config = dict(
    num_hidden_layers=9,
    hidden_size=128,
    n_experts=256,
    experts_per_token=4,
    d_expert=96,
    d_shared_expert=0,
    hidden_act='tanh_gelu',
    moe_layers=[1, 2, 3, 4, 5, 6, 7, 8],
    router_score='sigmoid',
    normalize_top_k=True,
    routed_scale=2.0,
    balance_loss=0.000323,
    balance_bias=True,
    init_std_router=0.0165,
    lr_router=0.000787,
    vocab_size=8192,
    norm='layernorm',
    norm_eps=1e-05,
    tie_word_embeddings=True,
    optimizer='muon',
    learning_rate=0.0132,
    beta1=0.93,
    batch_tokens=65536,
    max_seq_len=256,
    train_tokens=446100000,
    max_steps=6807,
    dataset='wikipedia_en',
)
Below are experts of layer 4 (counted from 0) of a mixture-of-experts language model. Rows are named up (a neuron's input weights, with its number), down (a neuron's output weights, with its number) and show model dimensions 0-127. Each number is 50 + 10 x the weight over its row's rms, rounded and kept within 0 to 99.
Before each expert's rows: a language model's description of what the expert responds to; "comes after" lists some tokens at least twice as common just before its tokens as in all text. This comes from a sample of Wikipedia text that the model never trained on. Tokens count by the router's weight.

# expert 53
Word-ending pieces after one or two opening letters, such as s-ick, g-ang, sh-ark, h-ole, t-ilt, often before ing or ness.
comes after: " t", " h", " g", " f", " s", " p"
up1:59 56 49 55 49 56 52 54 48 48 50 39 50 53 58 45 48 57 58 49 50 46 39 65 59 46 52 47 55 42 30 59 66 42 45 59 50 49 68 36 48 67 65 43 70 62 48 52 26 36 44 43 69 47 51 65 53 50 43 44 36 40 42 56 53 50 36 61 50 46 46 37 30 39 47 42 52 46 34 48 47 52 55 55 29 52 48 60 59 64 30 70 59 55 45 56 22 41 54 60 36 44 68 39 48 43 47 54 69 72 57 36 55 60 48 57 44 41 43 58 48 45 63 63 36 44 60 44
down1:48 60 56 27 59 60 31 68 62 33 48 59 51 58 50 61 61 47 38 52 56 66 65 75 39 55 30 35 65 59 43 49 59 52 60 42 51 56 32 57 36 40 60 51 40 37 60 44 65 46 60 50 39 33 61 33 57 45 34 60 60 54 46 50 43 48 52 53 59 49 41 41 63 42 51 44 60 63 56 50 53 40 44 59 52 59 44 41 46 45 55 55 45 57 34 56 39 57 42 40 51 61 49 38 62 39 59 45 38 54 55 43 35 34 50 43 44 45 47 58 46 68 64 39 56 57 37 70
up2:49 46 39 37 33 47 40 68 44 47 49 57 69 31 62 57 48 63 39 53 50 44 57 32 40 59 64 37 61 57 51 46 51 39 37 47 40 46 49 41 43 44 63 45 44 57 53 48 75 56 49 46 50 34 59 53 51 59 41 52 48 37 43 58 45 49 55 48 46 51 40 64 44 56 43 34 54 41 43 57 62 42 45 47 44 53 47 27 59 37 48 41 36 53 59 57 72 55 53 46 46 61 30 53 44 57 43 73 48 64 64 19 53 64 37 53 63 48 46 59 49 45 54 50 59 59 39 73
down2:27 56 52 49 60 47 70 48 64 49 33 38 55 36 53 60 37 44 57 53 46 60 44 41 35 50 49 44 39 58 46 52 37 62 61 48 63 52 60 52 55 60 50 48 39 42 42 49 47 48 46 61 57 49 35 56 45 58 55 44 50 39 49 52 47 45 49 65 49 56 54 38 58 54 57 67 59 38 36 30 49 45 54 58 36 39 35 58 52 69 47 56 60 37 46 53 60 47 50 57 40 41 26 46 65 67 42 42 47 71 62 35 69 59 38 39 65 66 45 47 48 63 35 50 35 57 75 56
up3:57 50 69 42 47 48 48 54 58 36 37 51 51 70 49 56 48 58 55 53 47 55 34 47 49 58 35 42 41 45 36 45 62 49 46 32 33 54 43 43 45 71 59 43 59 57 57 27 36 59 67 52 49 65 26 44 44 60 59 45 73 50 43 44 62 46 57 50 51 48 52 54 73 64 42 70 38 56 54 48 71 50 46 42 51 43 47 53 49 48 56 60 52 57 49 25 51 42 40 69 42 40 49 40 41 49 64 58 58 61 52 44 47 46 53 50 62 56 55 50 58 51 48 72 41 65 31 45
down3:53 50 40 61 52 48 60 31 51 72 39 51 53 67 60 56 66 47 45 38 61 49 54 46 36 44 60 44 46 26 59 54 51 44 59 45 42 65 55 50 40 65 45 60 59 52 61 40 43 52 43 57 48 43 64 64 37 57 55 52 45 65 53 46 48 27 47 45 50 41 63 38 51 38 47 57 44 55 54 63 50 38 57 69 67 57 50 41 25 53 45 30 49 47 37 56 41 52 60 45 26 44 41 61 48 26 67 49 49 41 51 53 64 62 52 49 53 49 50 55 51 48 65 34 41 60 62 39
up4:48 40 57 38 52 56 42 64 53 48 61 59 49 73 61 60 40 47 47 37 58 44 41 37 36 38 46 58 48 51 44 28 50 45 50 44 28 37 63 48 26 44 56 49 57 54 59 39 32 63 65 53 48 46 58 46 39 47 60 37 60 64 38 48 49 37 62 33 68 71 42 53 53 58 52 44 40 47 34 48 57 56 58 48 52 54 57 52 47 62 47 52 42 54 67 59 57 43 67 53 45 63 53 54 35 50 63 52 71 50 60 33 54 45 59 36 53 46 33 64 48 55 63 32 65 46 39 40
down4:64 53 47 66 47 42 70 47 55 66 43 40 35 46 51 62 59 53 69 36 41 47 46 58 59 52 45 48 35 61 52 38 28 50 43 34 49 49 51 44 58 47 52 81 44 40 51 44 75 53 56 35 53 47 60 46 52 45 35 61 41 51 50 53 55 44 36 43 30 54 62 56 55 47 37 42 25 52 54 40 39 57 54 34 61 43 44 51 58 58 55 60 53 61 40 56 58 35 50 45 46 46 46 56 39 50 71 54 42 55 58 63 44 54 39 70 53 53 63 46 63 41 62 49 38 64 38 41
up5:66 48 56 61 52 65 47 45 58 47 49 53 43 50 66 44 53 64 39 47 58 60 49 43 64 48 56 54 53 49 43 47 31 40 64 52 52 60 47 38 51 56 57 49 39 33 60 64 49 49 46 66 38 48 53 26 42 69 47 50 40 39 47 39 48 49 54 57 35 51 54 53 42 56 49 50 34 66 31 48 71 55 50 53 39 42 49 42 53 42 58 59 33 52 56 35 58 33 29 88 53 54 52 54 61 51 68 53 55 39 44 53 47 46 34 42 55 41 54 71 44 37 55 50 37 59 59 58
down5:58 48 30 46 49 50 47 42 48 38 69 44 61 31 43 55 70 55 48 48 52 51 56 56 37 65 57 51 53 52 29 52 47 53 54 48 60 56 45 50 63 50 39 41 57 27 46 47 56 44 47 47 76 59 45 47 51 54 36 47 46 33 48 46 47 41 50 46 55 51 40 27 70 63 44 50 51 43 54 43 48 39 43 45 45 43 67 55 60 73 56 51 65 28 46 58 43 50 57 53 66 72 70 48 71 38 42 48 63 40 50 62 41 53 37 38 53 47 42 50 58 42 56 34 46 67 54 51
up6:55 46 54 44 66 60 42 58 57 33 40 53 62 48 66 60 53 59 63 60 74 47 45 43 41 32 54 40 34 46 59 58 45 36 33 63 50 49 62 43 29 49 48 48 61 45 24 56 42 64 25 56 50 45 49 38 39 68 56 50 48 63 58 54 53 35 42 54 70 59 46 57 47 59 53 54 56 40 55 43 49 51 47 42 52 51 44 45 55 73 46 49 47 55 60 47 51 57 65 60 48 51 48 48 39 58 56 41 57 66 42 19 55 64 49 57 51 47 65 41 53 41 54 40 42 32 57 52
down6:50 47 61 74 59 51 44 33 48 62 68 50 53 58 42 40 51 51 36 55 27 66 58 53 61 47 55 58 54 60 52 39 54 40 67 60 51 43 34 38 54 30 51 49 50 51 37 48 62 53 63 52 30 56 54 64 51 43 55 60 33 61 50 45 41 54 45 36 64 74 57 33 43 44 48 54 58 45 51 63 55 55 39 49 50 54 46 51 43 57 72 48 33 48 34 56 29 60 59 67 36 52 46 47 49 47 45 57 60 55 37 55 36 49 54 53 31 51 51 50 38 52 22 49 52 47 61 51
up7:52 55 68 43 29 47 42 36 40 60 38 32 63 40 49 35 33 36 50 47 53 37 48 51 72 57 48 44 52 38 47 44 62 40 63 50 55 50 55 52 50 42 54 53 54 43 57 45 29 37 38 64 44 62 57 54 52 43 51 37 57 33 37 45 52 56 32 64 50 57 54 58 37 40 42 74 51 47 42 52 60 46 67 31 54 49 79 49 62 34 55 58 45 49 58 49 72 50 57 52 52 49 39 55 54 43 50 47 44 43 59 61 58 60 53 50 57 43 65 46 59 45 59 67 65 52 46 69
down7:48 44 40 51 50 51 45 64 70 63 40 54 59 72 45 41 38 38 30 53 47 57 39 45 36 36 40 32 57 45 44 28 56 31 56 39 49 53 52 51 60 53 55 51 60 56 46 48 49 56 46 35 29 60 43 38 27 69 60 56 63 58 62 50 63 46 44 48 50 53 57 46 53 43 65 51 59 57 51 62 48 39 65 43 55 50 49 45 43 67 68 17 55 50 49 67 57 52 54 40 36 43 53 50 41 44 53 68 44 59 41 43 45 51 52 45 58 39 48 66 55 57 50 64 52 58 61 52
up8:57 47 49 35 62 44 53 61 60 50 40 40 65 61 55 63 61 39 35 60 59 40 45 39 43 67 65 45 46 33 33 67 32 58 54 43 48 46 52 45 54 47 47 58 38 64 48 52 30 56 61 33 46 42 56 46 75 47 56 40 42 64 41 45 47 52 54 63 46 57 41 60 34 50 50 56 49 63 57 37 47 30 48 35 43 54 48 46 62 55 57 50 50 35 52 56 66 55 60 64 45 36 61 51 51 44 55 69 58 57 55 66 49 67 49 38 30 32 60 60 41 46 60 50 46 35 49 62
down8:51 46 39 62 48 40 51 48 48 55 54 55 48 54 46 66 42 59 51 40 34 53 44 41 39 56 78 35 60 40 62 53 50 49 52 58 49 51 46 61 45 72 45 44 55 55 47 38 44 52 54 28 63 64 52 40 59 66 55 70 52 59 49 50 49 38 54 44 53 47 48 59 50 58 38 63 30 45 46 23 48 65 53 48 65 57 58 50 39 51 50 43 36 42 49 52 47 30 34 64 62 57 39 54 43 67 61 53 62 55 24 40 52 46 43 51 32 60 53 41 62 51 49 45 74 39 51 39
up9:46 61 56 39 41 52 66 54 46 49 56 56 59 43 62 35 49 62 53 37 39 55 52 54 47 52 60 39 34 52 46 73 28 54 39 54 38 59 39 64 50 50 51 59 34 44 59 43 53 43 47 58 53 45 42 55 38 39 63 58 34 57 52 55 43 49 49 46 34 45 45 53 43 46 67 28 50 62 41 30 50 56 47 58 67 55 57 55 43 38 59 71 52 56 56 47 47 78 31 45 51 49 59 27 42 71 36 52 56 56 56 61 46 49 55 43 53 46 18 52 57 55 53 63 50 52 50 52
down9:47 30 59 73 51 67 37 56 44 60 60 34 44 59 33 50 29 59 37 26 43 41 55 48 57 33 64 54 49 55 36 37 66 53 61 49 80 51 49 50 60 42 42 37 47 58 36 69 54 60 39 62 45 67 47 51 40 58 47 58 46 26 40 58 55 63 40 45 50 53 52 38 48 42 52 53 43 40 52 49 38 52 46 51 66 47 54 62 46 62 45 48 48 44 48 36 44 63 43 56 60 62 56 43 49 47 63 52 58 59 49 52 51 27 57 58 45 54 51 38 54 54 47 42 58 62 42 59
up10:67 51 59 50 27 37 44 44 51 48 62 50 40 35 49 42 72 60 69 46 68 57 40 51 63 63 41 51 46 65 50 62 68 58 37 72 69 49 43 61 61 36 60 63 57 48 51 52 52 38 49 58 49 39 40 62 44 40 54 36 41 49 56 56 37 49 49 57 49 50 51 60 41 39 55 42 47 61 43 34 35 44 62 34 44 48 32 51 46 53 58 75 47 45 51 49 37 62 54 62 46 41 54 46 46 54 60 46 60 46 44 50 42 62 64 41 54 36 44 51 33 59 38 63 30 53 54 53
down10:52 33 54 60 46 54 60 52 55 46 53 52 51 56 43 45 42 45 44 46 39 45 52 54 54 43 48 54 40 32 57 50 78 61 56 58 54 70 44 32 44 39 42 46 55 56 30 54 61 66 67 49 31 53 47 54 58 46 57 57 58 62 52 47 45 57 57 50 56 72 60 50 36 57 34 36 56 53 56 49 49 67 43 50 53 40 34 58 42 41 54 54 39 65 43 55 70 50 62 66 38 40 53 37 37 40 45 59 41 49 52 44 53 35 58 60 41 59 72 40 57 59 19 44 38 46 38 41
up11:69 46 42 63 59 51 38 52 60 55 43 39 55 50 66 63 44 35 54 56 58 39 64 50 35 45 37 56 58 32 37 60 60 44 33 50 57 39 66 56 48 42 33 40 38 51 42 32 46 56 54 50 54 48 28 60 53 64 55 36 58 57 49 55 51 57 74 38 45 45 52 48 48 64 44 58 62 52 45 35 49 27 39 53 45 38 48 47 60 69 46 42 54 39 43 53 65 60 37 67 45 48 48 50 44 51 61 54 63 61 48 28 47 43 41 45 43 36 62 61 69 48 52 59 42 68 51 49
down11:41 48 40 54 44 66 46 69 57 61 63 64 50 51 31 59 55 45 46 57 45 80 41 52 56 61 22 56 61 53 48 57 69 54 52 53 61 42 46 55 64 66 58 30 38 49 64 40 50 47 43 53 52 64 48 50 42 55 59 55 47 52 35 46 48 40 68 38 61 52 52 51 64 31 66 31 49 44 63 64 34 50 52 43 38 46 49 54 58 29 48 54 65 33 51 39 46 45 46 43 47 52 47 49 50 67 51 52 46 51 40 41 26 35 40 62 43 55 39 42 56 55 49 54 58 46 44 52
up12:58 46 44 54 57 55 50 44 52 63 31 41 50 27 66 30 42 61 47 59 60 44 40 22 55 66 49 34 49 50 53 54 56 43 51 55 46 49 48 53 39 35 50 53 76 71 42 43 51 38 59 40 43 40 32 45 49 42 78 46 42 51 51 67 43 45 52 69 58 55 41 57 63 50 37 49 51 54 45 54 65 51 41 48 61 38 43 60 64 50 69 49 47 49 63 66 50 49 52 62 64 40 49 39 49 53 57 55 62 59 35 47 37 49 66 40 57 50 55 38 36 48 58 47 58 45 46 64
down12:65 67 54 65 42 58 47 53 48 21 36 51 61 57 56 57 56 65 31 39 56 51 62 54 47 62 64 55 61 38 60 61 56 57 32 45 47 63 39 49 66 56 30 62 65 59 52 48 55 57 60 41 38 51 55 41 51 45 43 49 49 51 47 49 51 46 56 61 44 52 48 40 45 69 41 32 57 53 71 27 50 45 44 64 56 44 64 63 54 37 44 43 34 13 40 51 50 50 53 50 39 51 59 40 58 63 43 47 54 44 59 52 47 38 47 39 50 50 47 32 46 43 51 42 48 48 53 61
up13:44 58 52 48 36 52 40 35 64 49 38 53 43 33 60 43 60 51 43 30 55 40 41 55 65 50 60 39 59 67 62 47 57 62 38 57 54 39 54 65 58 64 57 55 58 48 56 65 63 60 47 40 54 45 66 38 38 45 54 56 63 60 41 29 53 41 44 52 67 47 49 23 60 41 48 44 38 59 47 59 45 45 46 54 36 51 45 50 46 36 51 53 56 41 60 39 38 39 58 58 38 67 50 51 54 58 51 65 58 54 49 49 36 59 42 59 24 69 46 56 43 57 71 50 63 36 59 58
down13:54 52 39 49 50 41 53 35 36 70 59 50 56 43 37 62 47 37 54 41 59 51 65 60 50 66 20 43 58 44 48 37 38 41 37 61 52 58 49 47 57 47 35 55 56 48 59 57 50 59 40 36 51 63 48 45 53 58 30 55 60 41 72 63 43 57 54 53 43 52 49 49 39 46 58 34 56 53 52 63 49 42 43 48 52 46 55 50 58 53 42 69 41 28 70 64 58 64 52 30 68 61 50 57 48 40 52 50 32 44 47 41 39 43 48 30 45 58 70 56 51 46 67 45 45 64 47 59
up14:50 51 57 57 43 44 52 41 46 54 54 46 52 38 59 57 52 36 63 25 56 56 58 36 42 71 46 65 38 47 60 53 48 58 45 34 53 45 43 56 42 36 56 34 60 48 60 44 58 47 42 51 50 29 31 59 50 52 46 49 69 72 43 45 47 45 48 59 41 65 55 56 48 53 42 52 43 38 48 61 40 50 40 61 46 44 45 46 57 54 58 49 36 44 55 57 53 45 49 59 56 67 79 42 37 71 58 50 51 51 51 54 37 65 48 53 57 47 46 56 39 52 32 70 34 84 42 50
down14:42 45 49 36 47 53 76 33 59 38 63 72 50 55 39 60 63 45 36 52 55 30 50 55 49 74 62 58 46 38 60 48 50 49 56 55 64 37 79 51 42 52 54 55 37 38 49 57 48 47 61 43 43 57 61 55 77 63 53 59 66 43 48 56 40 54 56 53 51 52 62 39 51 45 59 44 47 19 47 50 54 46 55 39 39 49 49 50 46 37 57 52 55 53 50 51 63 58 51 48 49 54 51 53 26 48 53 51 27 35 58 46 27 46 44 49 41 64 51 45 44 49 49 50 41 44 52 40
up15:45 41 46 57 55 45 56 59 50 53 49 41 57 54 45 45 61 41 59 47 61 48 56 42 43 57 53 61 48 53 50 40 47 41 51 56 41 59 64 52 60 49 55 46 65 48 62 54 26 36 56 57 47 66 42 45 48 52 55 45 56 58 40 59 29 47 46 39 43 38 40 52 56 36 59 16 58 47 47 49 59 55 36 52 36 50 55 68 51 27 44 49 53 30 38 36 51 63 50 51 39 53 42 38 51 28 51 67 52 45 68 38 44 72 59 52 34 60 53 55 61 45 39 71 50 56 72 68
down15:45 46 64 48 65 61 61 43 66 53 50 61 51 50 65 30 55 55 50 40 64 27 59 49 33 39 57 47 55 53 47 50 29 48 41 59 23 66 65 55 60 45 76 41 54 63 48 50 43 68 57 59 45 64 43 59 59 44 47 40 55 60 64 62 58 62 50 46 45 51 31 51 59 42 36 52 61 52 35 57 48 45 65 47 59 42 46 53 64 44 40 56 45 55 44 34 48 49 27 43 55 51 56 54 41 62 38 42 39 44 57 50 40 59 50 40 46 31 40 47 47 63 35 54 46 41 46 52
up16:55 38 55 35 32 48 77 41 39 54 55 42 49 60 53 68 54 45 53 58 58 51 58 54 53 36 58 33 38 52 54 52 75 41 47 58 45 66 49 69 61 56 60 57 50 41 52 36 37 51 69 46 54 62 42 43 43 57 46 46 49 58 34 58 46 48 62 65 51 41 48 33 55 41 67 46 52 34 52 61 37 48 37 38 46 33 54 43 50 51 47 35 39 57 64 51 68 63 40 47 53 40 56 37 51 42 41 43 65 44 48 50 51 50 54 56 31 70 28 48 53 65 54 50 67 51 56 43
down16:43 48 31 69 44 46 41 45 64 50 59 68 48 51 50 39 36 52 49 65 30 56 66 50 40 50 62 45 51 60 39 49 41 42 52 55 58 41 46 26 42 49 49 61 36 43 52 54 56 46 21 64 46 48 67 51 57 50 60 58 47 56 47 43 46 69 50 55 43 64 45 49 33 52 53 42 36 54 46 50 50 35 68 49 45 58 38 66 44 63 43 48 56 62 53 53 53 59 62 31 52 48 70 54 50 53 51 60 21 41 46 40 50 67 44 61 67 44 46 72 55 50 44 52 57 45 40 44
up17:49 36 47 45 41 39 41 46 70 51 34 48 39 50 79 58 42 64 46 46 51 54 46 49 50 57 46 58 42 53 42 64 76 48 57 46 52 44 58 42 43 88 31 66 53 48 56 55 64 36 51 56 35 38 47 51 64 42 59 42 56 41 40 45 55 60 61 54 45 49 69 40 53 56 49 65 45 35 41 33 42 50 47 51 55 49 66 54 48 38 53 51 37 43 49 47 63 52 46 36 42 54 48 49 50 56 73 38 55 51 53 63 49 26 51 40 43 45 55 52 61 48 60 63 38 46 61 47
down17:52 38 57 59 47 47 69 37 63 44 31 48 51 40 59 48 35 36 34 45 50 54 35 39 45 46 69 54 45 50 53 40 31 55 62 60 31 61 59 48 58 39 47 67 50 53 63 43 51 59 60 49 51 47 68 43 64 38 43 50 44 56 59 38 52 48 44 59 28 55 39 71 42 50 48 37 61 41 59 25 49 56 62 58 55 53 56 57 62 52 37 57 42 53 60 54 34 43 58 66 60 41 24 60 42 59 50 45 44 50 46 42 50 53 46 50 51 62 37 66 48 44 51 72 50 61 51 59
up18:33 40 46 61 54 59 52 38 51 33 52 46 59 46 56 54 43 62 33 53 63 57 51 42 54 62 67 60 46 44 40 52 49 51 47 61 34 44 53 46 34 59 66 70 71 61 58 54 36 21 54 36 49 80 52 43 48 49 47 45 49 62 49 57 38 52 46 40 46 51 73 50 54 38 58 51 44 41 62 36 61 52 53 56 66 58 46 60 40 36 37 63 55 45 42 37 71 59 54 35 38 54 55 47 44 45 43 60 54 37 66 62 49 47 50 35 40 45 44 45 60 40 42 48 59 52 54 46
down18:52 48 59 48 39 51 41 45 60 72 47 38 64 72 46 67 43 30 55 36 80 51 52 36 41 50 41 56 26 46 46 55 68 59 55 48 48 47 64 50 52 51 58 28 50 52 43 59 44 45 58 53 54 49 66 37 48 45 46 44 24 50 49 63 57 41 57 40 52 52 51 45 70 60 52 42 59 42 50 54 60 62 43 37 54 36 42 65 53 58 40 33 40 46 48 54 39 49 36 53 35 53 56 60 57 35 47 37 54 53 61 48 53 56 42 59 35 58 47 53 44 62 30 49 58 49 65 63
up19:48 62 39 66 45 44 51 31 47 48 69 47 35 52 54 48 65 36 68 66 53 39 53 47 52 44 50 54 47 34 60 40 55 62 37 57 45 36 46 49 75 51 48 43 42 63 55 65 42 41 58 48 67 33 41 45 44 48 63 46 59 42 60 55 64 69 50 58 50 66 58 48 46 64 30 52 43 52 47 55 60 55 43 58 40 40 41 56 47 44 43 50 29 38 62 35 43 77 45 45 31 54 46 44 35 43 57 60 59 56 49 48 59 57 58 53 32 45 50 62 32 44 40 48 50 50 58 62
down19:57 48 47 59 74 55 49 47 46 44 36 65 43 42 50 48 35 25 57 41 38 52 41 54 43 44 40 56 31 50 54 34 55 38 62 44 53 38 50 45 43 57 47 51 45 49 49 58 46 55 51 57 63 59 64 61 40 46 56 42 65 48 72 42 42 55 61 60 51 29 30 53 61 66 28 59 34 42 47 60 52 49 66 39 32 36 59 57 50 48 63 50 36 50 44 62 46 37 47 35 61 51 59 55 42 44 50 70 46 48 53 53 51 44 63 47 58 42 47 58 65 46 41 76 50 58 60 65
up20:40 49 61 41 46 39 58 47 31 51 42 47 69 56 57 58 47 45 64 36 57 55 48 60 52 43 52 61 56 44 38 56 48 45 41 58 50 59 35 54 50 41 64 46 56 45 40 35 37 50 48 61 46 54 47 65 36 37 48 52 44 50 49 89 59 55 34 47 55 51 60 54 53 44 41 58 44 37 31 41 39 49 52 48 55 64 52 74 58 55 69 42 62 39 50 48 56 61 42 66 43 66 43 39 39 22 46 51 43 54 53 50 61 53 66 58 48 39 60 50 35 56 38 61 37 47 60 64
down20:46 54 36 56 41 52 51 59 45 42 35 61 43 39 47 36 70 63 55 51 65 63 63 57 39 39 54 64 51 43 40 49 47 61 58 44 51 60 41 59 38 56 55 49 61 48 44 42 52 54 65 60 39 40 42 59 51 53 44 46 55 40 47 46 34 52 57 54 45 52 56 34 43 45 48 54 56 63 49 45 56 74 58 36 23 56 67 74 66 61 61 39 42 41 45 43 36 49 36 39 41 45 35 51 38 53 52 49 41 35 56 71 57 45 53 44 63 60 38 37 64 67 58 43 46 62 34 58
up21:45 49 50 48 65 63 42 56 47 40 58 48 48 50 45 57 47 40 50 43 40 55 62 56 36 52 59 45 50 43 55 65 43 40 53 52 44 57 42 54 28 33 46 57 54 62 64 31 35 54 57 38 63 74 38 53 34 49 41 40 52 46 45 69 19 46 46 36 62 49 45 48 42 63 40 44 52 43 34 62 50 55 28 61 48 58 53 31 55 52 39 57 46 53 62 41 61 54 51 53 45 63 66 47 39 51 53 55 42 57 48 46 59 64 74 51 49 57 66 66 55 33 47 48 64 44 67 54
down21:46 55 63 31 49 48 55 50 46 61 61 47 63 46 51 39 50 38 34 65 40 76 54 63 34 66 49 46 38 45 53 66 43 53 56 47 61 32 40 56 45 51 57 40 54 53 50 54 47 52 42 43 46 43 53 63 49 59 30 45 43 45 45 48 61 68 59 55 34 51 35 59 59 54 49 50 66 45 55 60 43 32 62 61 41 62 56 41 44 53 39 47 74 44 41 28 33 46 25 50 49 42 55 63 56 54 38 63 52 57 45 51 48 51 53 48 51 46 72 61 70 55 46 44 51 30 48 49
up22:70 40 42 41 42 67 44 28 44 40 35 54 50 52 70 45 65 46 48 63 35 47 48 47 41 39 47 38 50 22 61 48 51 44 52 54 52 49 58 55 56 53 54 37 54 58 32 43 33 53 69 56 40 52 33 42 43 56 46 61 52 66 51 50 40 56 38 34 46 67 57 63 51 42 43 54 42 48 59 59 68 47 49 47 51 31 64 53 61 36 56 53 60 50 39 38 52 40 53 42 70 58 52 44 55 63 61 63 46 52 64 48 59 47 46 52 50 62 80 48 56 41 36 47 51 52 48 35
down22:51 39 49 54 31 53 39 51 62 48 29 61 58 63 54 69 45 43 41 53 56 40 45 41 59 44 55 45 50 32 58 34 64 38 52 47 51 65 47 59 74 61 44 38 58 39 52 70 40 59 30 58 30 68 60 52 45 48 42 49 44 60 51 49 48 38 47 50 49 60 41 42 47 46 37 37 55 44 79 61 40 70 62 47 60 43 54 43 46 50 57 55 50 61 42 50 32 55 55 57 32 35 59 43 54 54 56 64 37 53 61 44 56 40 56 46 39 58 63 49 38 45 44 50 49 63 51 60
up23:63 71 60 40 36 48 45 53 51 45 38 44 53 43 36 35 51 68 45 51 61 58 58 57 50 47 40 62 41 39 42 63 34 38 45 60 62 65 38 47 42 55 51 44 59 45 59 45 52 52 43 60 60 40 45 42 47 54 73 48 43 51 53 59 33 44 75 41 50 59 65 55 56 51 39 54 41 45 56 43 50 47 41 24 40 62 61 44 61 69 63 39 55 47 61 56 60 35 48 41 51 55 64 38 29 47 60 39 53 46 55 43 41 48 57 40 58 63 44 55 41 58 71 71 59 55 50 36
down23:40 41 48 31 50 61 31 38 63 50 64 53 50 63 63 56 45 63 43 52 76 52 57 55 55 49 51 43 65 54 37 58 56 61 38 46 45 61 51 46 73 46 51 43 60 45 36 47 49 45 48 52 59 66 54 50 38 48 53 32 55 38 42 52 60 41 52 48 49 33 38 42 53 37 63 39 56 66 40 48 39 31 57 47 41 73 42 40 47 48 62 48 56 45 41 57 68 36 52 48 58 45 43 40 49 45 53 48 68 46 47 44 59 50 44 25 55 47 74 46 62 42 54 64 72 47 41 45
up24:43 54 55 34 66 66 64 59 47 27 44 49 60 55 37 49 38 39 42 61 57 44 52 43 45 60 58 47 55 48 37 50 62 46 52 32 45 51 45 43 56 48 69 48 50 61 53 25 46 49 59 66 55 43 61 60 25 45 56 46 57 53 39 35 41 50 50 65 55 66 48 74 43 43 35 77 68 53 47 53 54 57 56 51 49 50 47 50 48 53 57 48 52 50 45 64 39 51 52 64 48 44 39 50 26 48 42 54 72 42 64 50 44 43 54 52 64 45 37 33 45 33 48 50 48 53 66 50
down24:55 59 26 47 48 45 31 50 43 37 45 62 66 75 45 63 58 47 50 44 39 63 57 46 50 50 51 48 62 43 64 73 63 40 59 38 55 36 52 57 44 57 43 49 37 68 48 39 63 60 54 50 63 60 53 24 53 38 45 64 55 48 43 50 54 53 51 47 53 51 46 54 46 36 48 47 43 51 46 55 45 54 47 54 56 46 52 43 55 52 34 33 43 36 51 45 54 61 70 63 47 43 47 51 46 41 68 30 61 60 51 69 52 66 68 45 44 47 53 36 40 60 52 43 22 55 41 44
up25:53 51 38 37 41 41 42 57 53 39 44 39 42 53 43 49 58 51 52 54 77 47 48 66 47 47 56 53 49 54 30 57 47 30 43 61 57 50 62 52 55 62 44 34 56 58 65 26 48 54 53 48 55 67 44 55 59 58 42 48 64 65 37 50 56 68 55 47 60 46 48 43 61 46 53 48 50 45 42 40 30 52 43 40 55 51 69 49 32 45 44 44 52 51 73 47 64 45 53 78 47 45 29 48 34 60 64 54 46 53 61 39 44 36 56 44 42 49 37 55 52 43 58 76 38 58 58 59
down25:47 56 60 43 49 54 40 42 38 40 45 46 47 65 55 40 46 50 52 39 37 58 49 50 54 44 31 51 37 51 46 40 55 53 40 54 50 60 56 57 65 37 47 67 57 61 55 62 51 52 51 54 44 47 43 36 32 39 52 69 36 35 70 37 47 61 56 51 52 48 52 47 45 49 59 56 58 56 52 68 53 54 74 56 49 46 44 36 45 35 61 59 47 67 34 46 32 55 59 50 55 39 47 77 38 64 42 51 44 32 41 48 59 54 49 61 59 77 33 69 34 48 58 40 57 57 48 37
up26:62 50 52 46 48 31 54 37 68 34 49 47 56 42 63 37 52 43 42 51 47 58 48 35 55 60 47 59 50 38 53 71 64 63 42 50 69 54 63 50 47 54 36 54 51 49 45 37 57 59 56 46 55 60 34 31 59 44 70 38 60 40 58 37 48 46 49 47 51 36 58 61 34 32 44 50 57 54 54 56 37 48 72 55 70 58 50 54 38 48 50 46 49 59 45 31 53 58 46 60 51 33 45 35 58 57 39 45 42 50 48 59 65 35 63 36 61 52 54 51 28 48 67 62 38 40 43 65
down26:57 40 59 36 61 45 47 38 56 64 40 47 36 69 51 54 41 49 54 52 60 35 58 62 49 31 66 45 36 58 34 44 44 51 40 42 45 44 54 61 47 57 65 65 44 54 37 61 44 51 56 43 50 50 47 61 50 56 52 57 56 47 50 74 46 49 35 66 45 47 45 41 51 43 47 48 58 38 74 43 41 38 33 62 51 45 50 64 35 36 63 69 49 42 51 32 37 49 60 46 55 44 44 40 55 56 41 47 41 54 44 52 55 60 39 48 69 51 70 38 69 55 42 51 70 31 54 65
up27:50 43 51 57 40 23 49 35 51 56 69 53 70 45 58 43 44 54 67 46 55 58 54 38 63 38 58 43 56 27 29 53 33 53 42 38 52 39 36 50 45 49 63 55 58 39 45 61 31 42 33 50 63 42 44 60 59 43 47 53 40 37 33 68 44 63 62 53 46 61 63 48 65 35 60 59 45 46 50 61 62 50 35 49 55 60 56 63 62 46 59 38 49 31 54 45 49 54 44 60 69 52 47 55 57 56 43 49 46 51 54 43 63 45 60 54 42 49 52 38 52 58 60 36 47 44 37 32
down27:34 45 69 56 50 50 44 49 47 43 35 51 62 51 45 61 60 56 44 46 63 66 30 58 45 68 63 45 57 62 49 56 55 43 34 46 53 57 36 43 75 45 69 37 44 51 41 38 65 55 38 40 39 67 41 63 39 50 61 49 49 51 50 38 54 57 44 46 38 43 57 49 47 51 58 56 56 38 42 65 42 49 63 53 50 49 40 51 32 37 33 58 41 53 47 55 58 63 37 51 74 25 52 55 63 49 53 43 34 36 60 41 55 48 52 31 52 42 70 49 55 63 51 52 58 41 54 62